config.yaml
num_hidden_layers: 9
hidden_size: 320
n_experts: 16
experts_per_token: 1
d_expert: 256
d_shared_expert: 0
hidden_act: "gelu"
moe_layers: [0, 1, 2, 3, 4, 5, 6, 7, 8]
router_score: "softmax"
normalize_top_k: false
routed_scale: 4.0
balance_loss: 0.00219
balance_bias: false
router_logit_norm: 2.0
init_std_router: 0.00866
lr_router: 0.000517
num_attention_heads: 15
num_key_value_heads: 15
head_dim: 32
vocab_size: 8192
norm: "layernorm"
norm_place: "pre"
norm_eps: 1e-05
positions: "learned"
qk_norm: false
attn_scale: 0.177
tie_word_embeddings: true
parallel_block: false
init: "normal"
init_std_qkv: 0.0186
init_std_o: 0.00439
init_std_up: 0.0186
init_std_down: 0.00439
init_out_by_depth: true
optimizer: "adamw"
learning_rate: 0.00103
beta1: 0.9
beta2: 0.95
weight_decay: 0.14
lr_head: 0.00603
max_grad_norm: 1.0
warmup_steps: 248
schedule: "cos"
final_lr_fraction: 0.0
batch_tokens: 32768
max_seq_len: 512
doc_mask: false
train_tokens: 286700000
max_steps: 8750
dataset: "wikipedia_en"
Below are experts of layer 4 (counted from 0) of a mixture-of-experts language model. Rows are named router (the router's row for the expert), up (a neuron's input weights, with its number), down (a neuron's output weights, with its number) and show model dimensions 120-159. Each number is 128 + 24 x the weight over its row's rms, rounded and kept within 0 to 255.
After each expert's rows: a language model's description of what the expert responds to. This comes from a sample of Wikipedia text that the model never trained on.

# expert 9
router [156 162 183 110 127 171 119 136 134 157 111 129 144 156 161 150 162 107 179 163 137 112 119 141 149 144 108 111 135 120 162 142 114  98 132  81 173  95 132 113]
up0 [133  89 158 109 110  91  80  98  83 125 148 137 154 137 118 177  86 136 131 144 121 113  90 149 121  78 147 125 120 137 145 112 129 101 157 156 113 144 107 144]
down0 [115  71 108 142 171 123 138 207 123 107 112 179 110 106 117  96 129 119 122 115 112 114 117 153 132 160 144  93 114 154 138 129 132 136 144  92 131 115  98 122]
It responds to: Sports terms and tables

# expert 3
router [116 142  91 101 135 126 141 138 184 133 111 131  89 162 124  99 126 116  73 150 160 147  93 108 156 153 170 189 108 136 121 171 118 115 116 141 129 108 126 124]
up0 [164 130  98 114 142 147 144 101 126 103 131 135  99  86 147 156 149 138 133 125 129 153 149 153 120 164  95  88 126 112  99 150  59 122 126 128 103 118 137 153]
down0 [104 145 151 156 145 139 146 103 127 115 118 118 174 119 107 154  84 148 173 168 121 167 110 159  97 123 146 117 169 140 147 139  96 103 105 130 156 130 132 199]
It responds to: Proper-name and institution words

# expert 1
router [134 103 120  94 114 107 165 114  70 135 145 129 107 144 149 109 109  95 119 117 112 156 145 130 136 171 129 129 151 139 140  98 136  92 113 144 125 124  90 103]
up0 [117 153 103 165  77 124  61 127 147 142 171 130 173 113 119 124  97 125 152 109 127 119 168 124 112 117 124 141 101 137 149  72 118 130 165 104 117 145 140 128]
down0 [179 172 147 149 143 137  95 158 163 121 131 108 142 152 112 122  99  89 139 103 138 125 137 148 155 136  96 149 158 131 140 156 138 126 117 155 126 150 127 165]
It responds to: Opening quotes, word-initial fragments

# expert 8
router [131 163 132 162  71  95 118  90 167 130 120 169 160 103 140 107 123 175 114 154 161 151 175 157  87 116 136 185 143 140 105 108 136 125 114 102 137 126 127 128]
up0 [150  99 140 127 125 126 112 181  87 114 158 116  83  98 144 165 156 146 151 126  96 122 145 140 149 147 139 117 131 152 109 146 128 127 139 135 122 156 117 135]
down0 [ 60 159 119 111 139 136 141 132 146 135 149 159 123 158 124  81 131 127 105 133 130 148  71 133 129 136 116 111 169 109 128 173 108 148 183 140 120 119 108 137]
It responds to: Conjunctions and articles

# expert 13
router [123 131 157 122 135 145 108 107 117 113  85 136 162 114 135  98 145 141 102 138 124 157 190 168 128 164 147 128 174 127 111 148 181 125 119 134 136 132 146 136]
up0 [171 144  79  96 147 129 150 150 134 137 159 153  71 151 142 117 118 114 112 120 154 125 131 108 100 134 126 137 152 153 138 117 111 113 167 111 102 143 141 134]
down0 [131 154 197 128 141 124 119 134 144 104 111 134 109 147 121  86 133 114  98 166 104 131 114 123 139 129 156 118 117 159 120 128 139 129 121 123 130 104 162 127]
It responds to: Capital initial letters

# expert 12
router [110 157 107 149 162  99 134 124  88 157 115 134 123 113  83 183 102 142 151  77  99  79  90 133  84 149  77 143 110 155 136 126 135 117 185 163 129 144 135 131]
up0 [139 143 135  79  88 152 128 173 116 179 123 174 111 168 124 139 154  89  80 122 124 114 108 127 137  77 111 126 140 132 145 139 126 113 136 152 131 120 165 120]
down0 [135 106 116 114 147 147 184 100 121 169 148 113 132 114  78 149 132 128  94 153 146 109 172 126 118 126 138 117 113  95  94 124 139 169  76 101 116 129 117  94]
It responds to: Verbs and inflection endings

# expert 14
router [ 90 114 130 145 175 117 100 106 137  90 129 133 141 146 135 140 139 114 141 118  71 122  90 118 120  50 142 122  62 123 111 119 117 148  81  68  91 177 157 138]
up0 [ 90  91 154 165 151 129 164 131 130 135 165 128 147 131 145 130 113 101 134 104 140 112  86 146 159 119 129 119 118 131 128 121  89 134 166 142  69 172 135 133]
down0 [101 110 136 123 132 116 164 121 182 181 121 109 149 154 148 117 113 126 124 157 145 114 146 140 111 150 121 146 134  77 159 139 124 120 161 151 119 139 162 116]
It responds to: Table separators, coordinate, modifiers

# expert 10
router [156 120 148 156 150 130 110  99 157 159 107 138 147  91 131 112 152 112 118 103 107 164 131 126 125  94 117 130  69 113 127 126  74 163 134 142 131 158 183 158]
up0 [147 116 136 109  97 122 107 131 116 167 116 167 124 141 124 141 128  85 131 140 108 130 130 125 130 150 137 139  91 131 142 120 144  98 114  79 130 146 134 143]
down0 [120 121 132 138 126 135 166 121  86 143 142 132 128 113 127 154 123 149 137 146  94 110 122 152  57 119 127 125 159 142 170 137 118 138 151 130 137 119 104 151]
It responds to: Foreign name fragments

# expert 11
router [131 150 115 135 100 189 107 129 120 128 138  93 192 113 159 123 113 123  99 147 128  79 111 122 147 134  96 110 108 106 143 104 114 102 129  99 155 118 101 141]
up0 [175 111 119 140 103 128 100 143 126 134 129 140 122 129 112 174 109 126 189 114 120 129 124 143  77 119 143 184 146  87 133 144 128 137 148 144 111 103 144 152]
down0 [127 132 164 118 140 103 118 114 121 130  94 111 146 116 125 111 106 137 135  70  91 129 130  76 124 123 100 161 155 130 113 127 143 176 135 138 103  95 142  81]
It responds to: Foreign name syllables

# expert 15
router [133  97 101 126 141 125 102 154 124 148 145 138 144 111 100 165  97  85 114 142 194  44 108 138  98 138  93 136 134  75 103 142 111 126 134 102 154 146 103 112]
up0 [138 126 154 116 132 110 158 111 104 189 114 127  95 120  89 159 149 139  83 107 137 156 162 132 131 132 101  93 142 170 124 120 140 170 123 108 123 176 148 121]
down0 [156 156 147 111 131 161 126 178 204 108 129 119 132 151 125 135 130  99 141 142 121 118 150 135 118 153 154  96 121 103 150 109  95  91 132 139 161 125 143 118]
It responds to: Prepositions, colons, table pipes

# expert 2
router [131 111 152 139 135 111 100 122  93 144 108 120 124 152 144 134 130 121 125 158 105 135 166 125 162 139 170 145 147  98 138 107 146 102  98 126 113 128 143 143]
up0 [116  92 118 121 106 130 138 163  86 151 124  91 137  96 138 107 105 122  98 158 127 116 156 159  97 162 142 150 105 100 116 114 149 115 133 151 153 129 127 129]
down0 [130 159 150 120 127 130 112  96 145 122  93 119 151 156 117 129 100 141 151 106 110 125 106 131  57 124 135  74 145 140 151 152 123 131  85  92 133 141 122 152]
It responds to: Closing punctuation, abbreviations

# expert 6
router [113 134 129 123 133 122 155 164 125  74 124 156 136 132 162 126 123 190 114 138 107 144 102 115 137 143 153  83 123 124 129 162  95 167 158 153 124 111 133 127]
up0 [111 168 164 136 105 100 125 129 122 189 133 117 142 159 154 153 131 116 169 146 144 103 120 123 114 130  93 134 132  76 165 130 101 146 114 107 151 142 120  92]
down0 [103 147 136 136 122 118 140 131 177 124 117 169 128 107 107 140 117 150 128 188 110 133 120 115 138 122 142 108 173 111 130  93 180 127 148 141 146 140 107 107]
It responds to: Word-initial prefixes, list dashes

# expert 5
router [102 110  98 123 157 161 124 121 122  58 130  71 151 151  85 136 107 131 122 154 129 105 123 148 114 125 159  78 169  81  88 111 162 120 137 135 146 181 112 124]
up0 [100 126 133 117 119 136 154 150 154 116 146 148 117 119 105 142 121 127 141 126  86 137 137 124 102 125 151 146 181 110 172 166  96 182 190 152  92 117 131 120]
down0 [ 95 149 128 125 107 116 121  97  62 119 128 116 106 158 115  96  99 146 106 115 110 131 133 136  92  97 105 150 101 147 125  64 159 133 138 109 123 139 133 102]
It responds to: Suffixes and discourse pointers

# expert 4
router [ 82  83 124 138  73 116 118 133 130 101 136 155 102 120  76 117 146 142 149 100  96 112 159  89 140 105 126  93 170 163 135 133 125  78 141 123 141 110 121 135]
up0 [143 133 166  92 129 129  88  99 115 187 123 108 146 142 136 145 102 108 128 123 104 129 156 112 102 155 112 133 108 140 144 195 157 117 120  97 124 124 149 120]
down0 [127 145 130 108 130 131 124 161 139  93  90 153 153 136 118  97 132 106 138 135 167 130 143 117 154 140  73 129 113 111 108 200 126 136 148 141 134 148 115 116]
It responds to: Numbers, dates, line breaks

# expert 0
router [133 138 136 107 149 106 153 136 137 113 171 113 106 122 123 131 166 112  95  84 126 145 117 119 114  67 152 146 143 145 129 101 177 152 111 155  77 129 112 142]
up0 [107 105 144 130 186  89 160 160 152 126 102 180 125 136  88 130 128 133 180 108 137 122 149 150 146 145 123 104 119 132 119 143  75 121 164 134 126 141 124 131]
down0 [129 142 119  90 123 123  54 112 121 149 111 126 131 130 143 127  96 125 150 118  92 131 138 113 123 170 145 130 149 125 164 127 163 166  84 117 172 147 134 113]
It responds to: Mid-word verb stems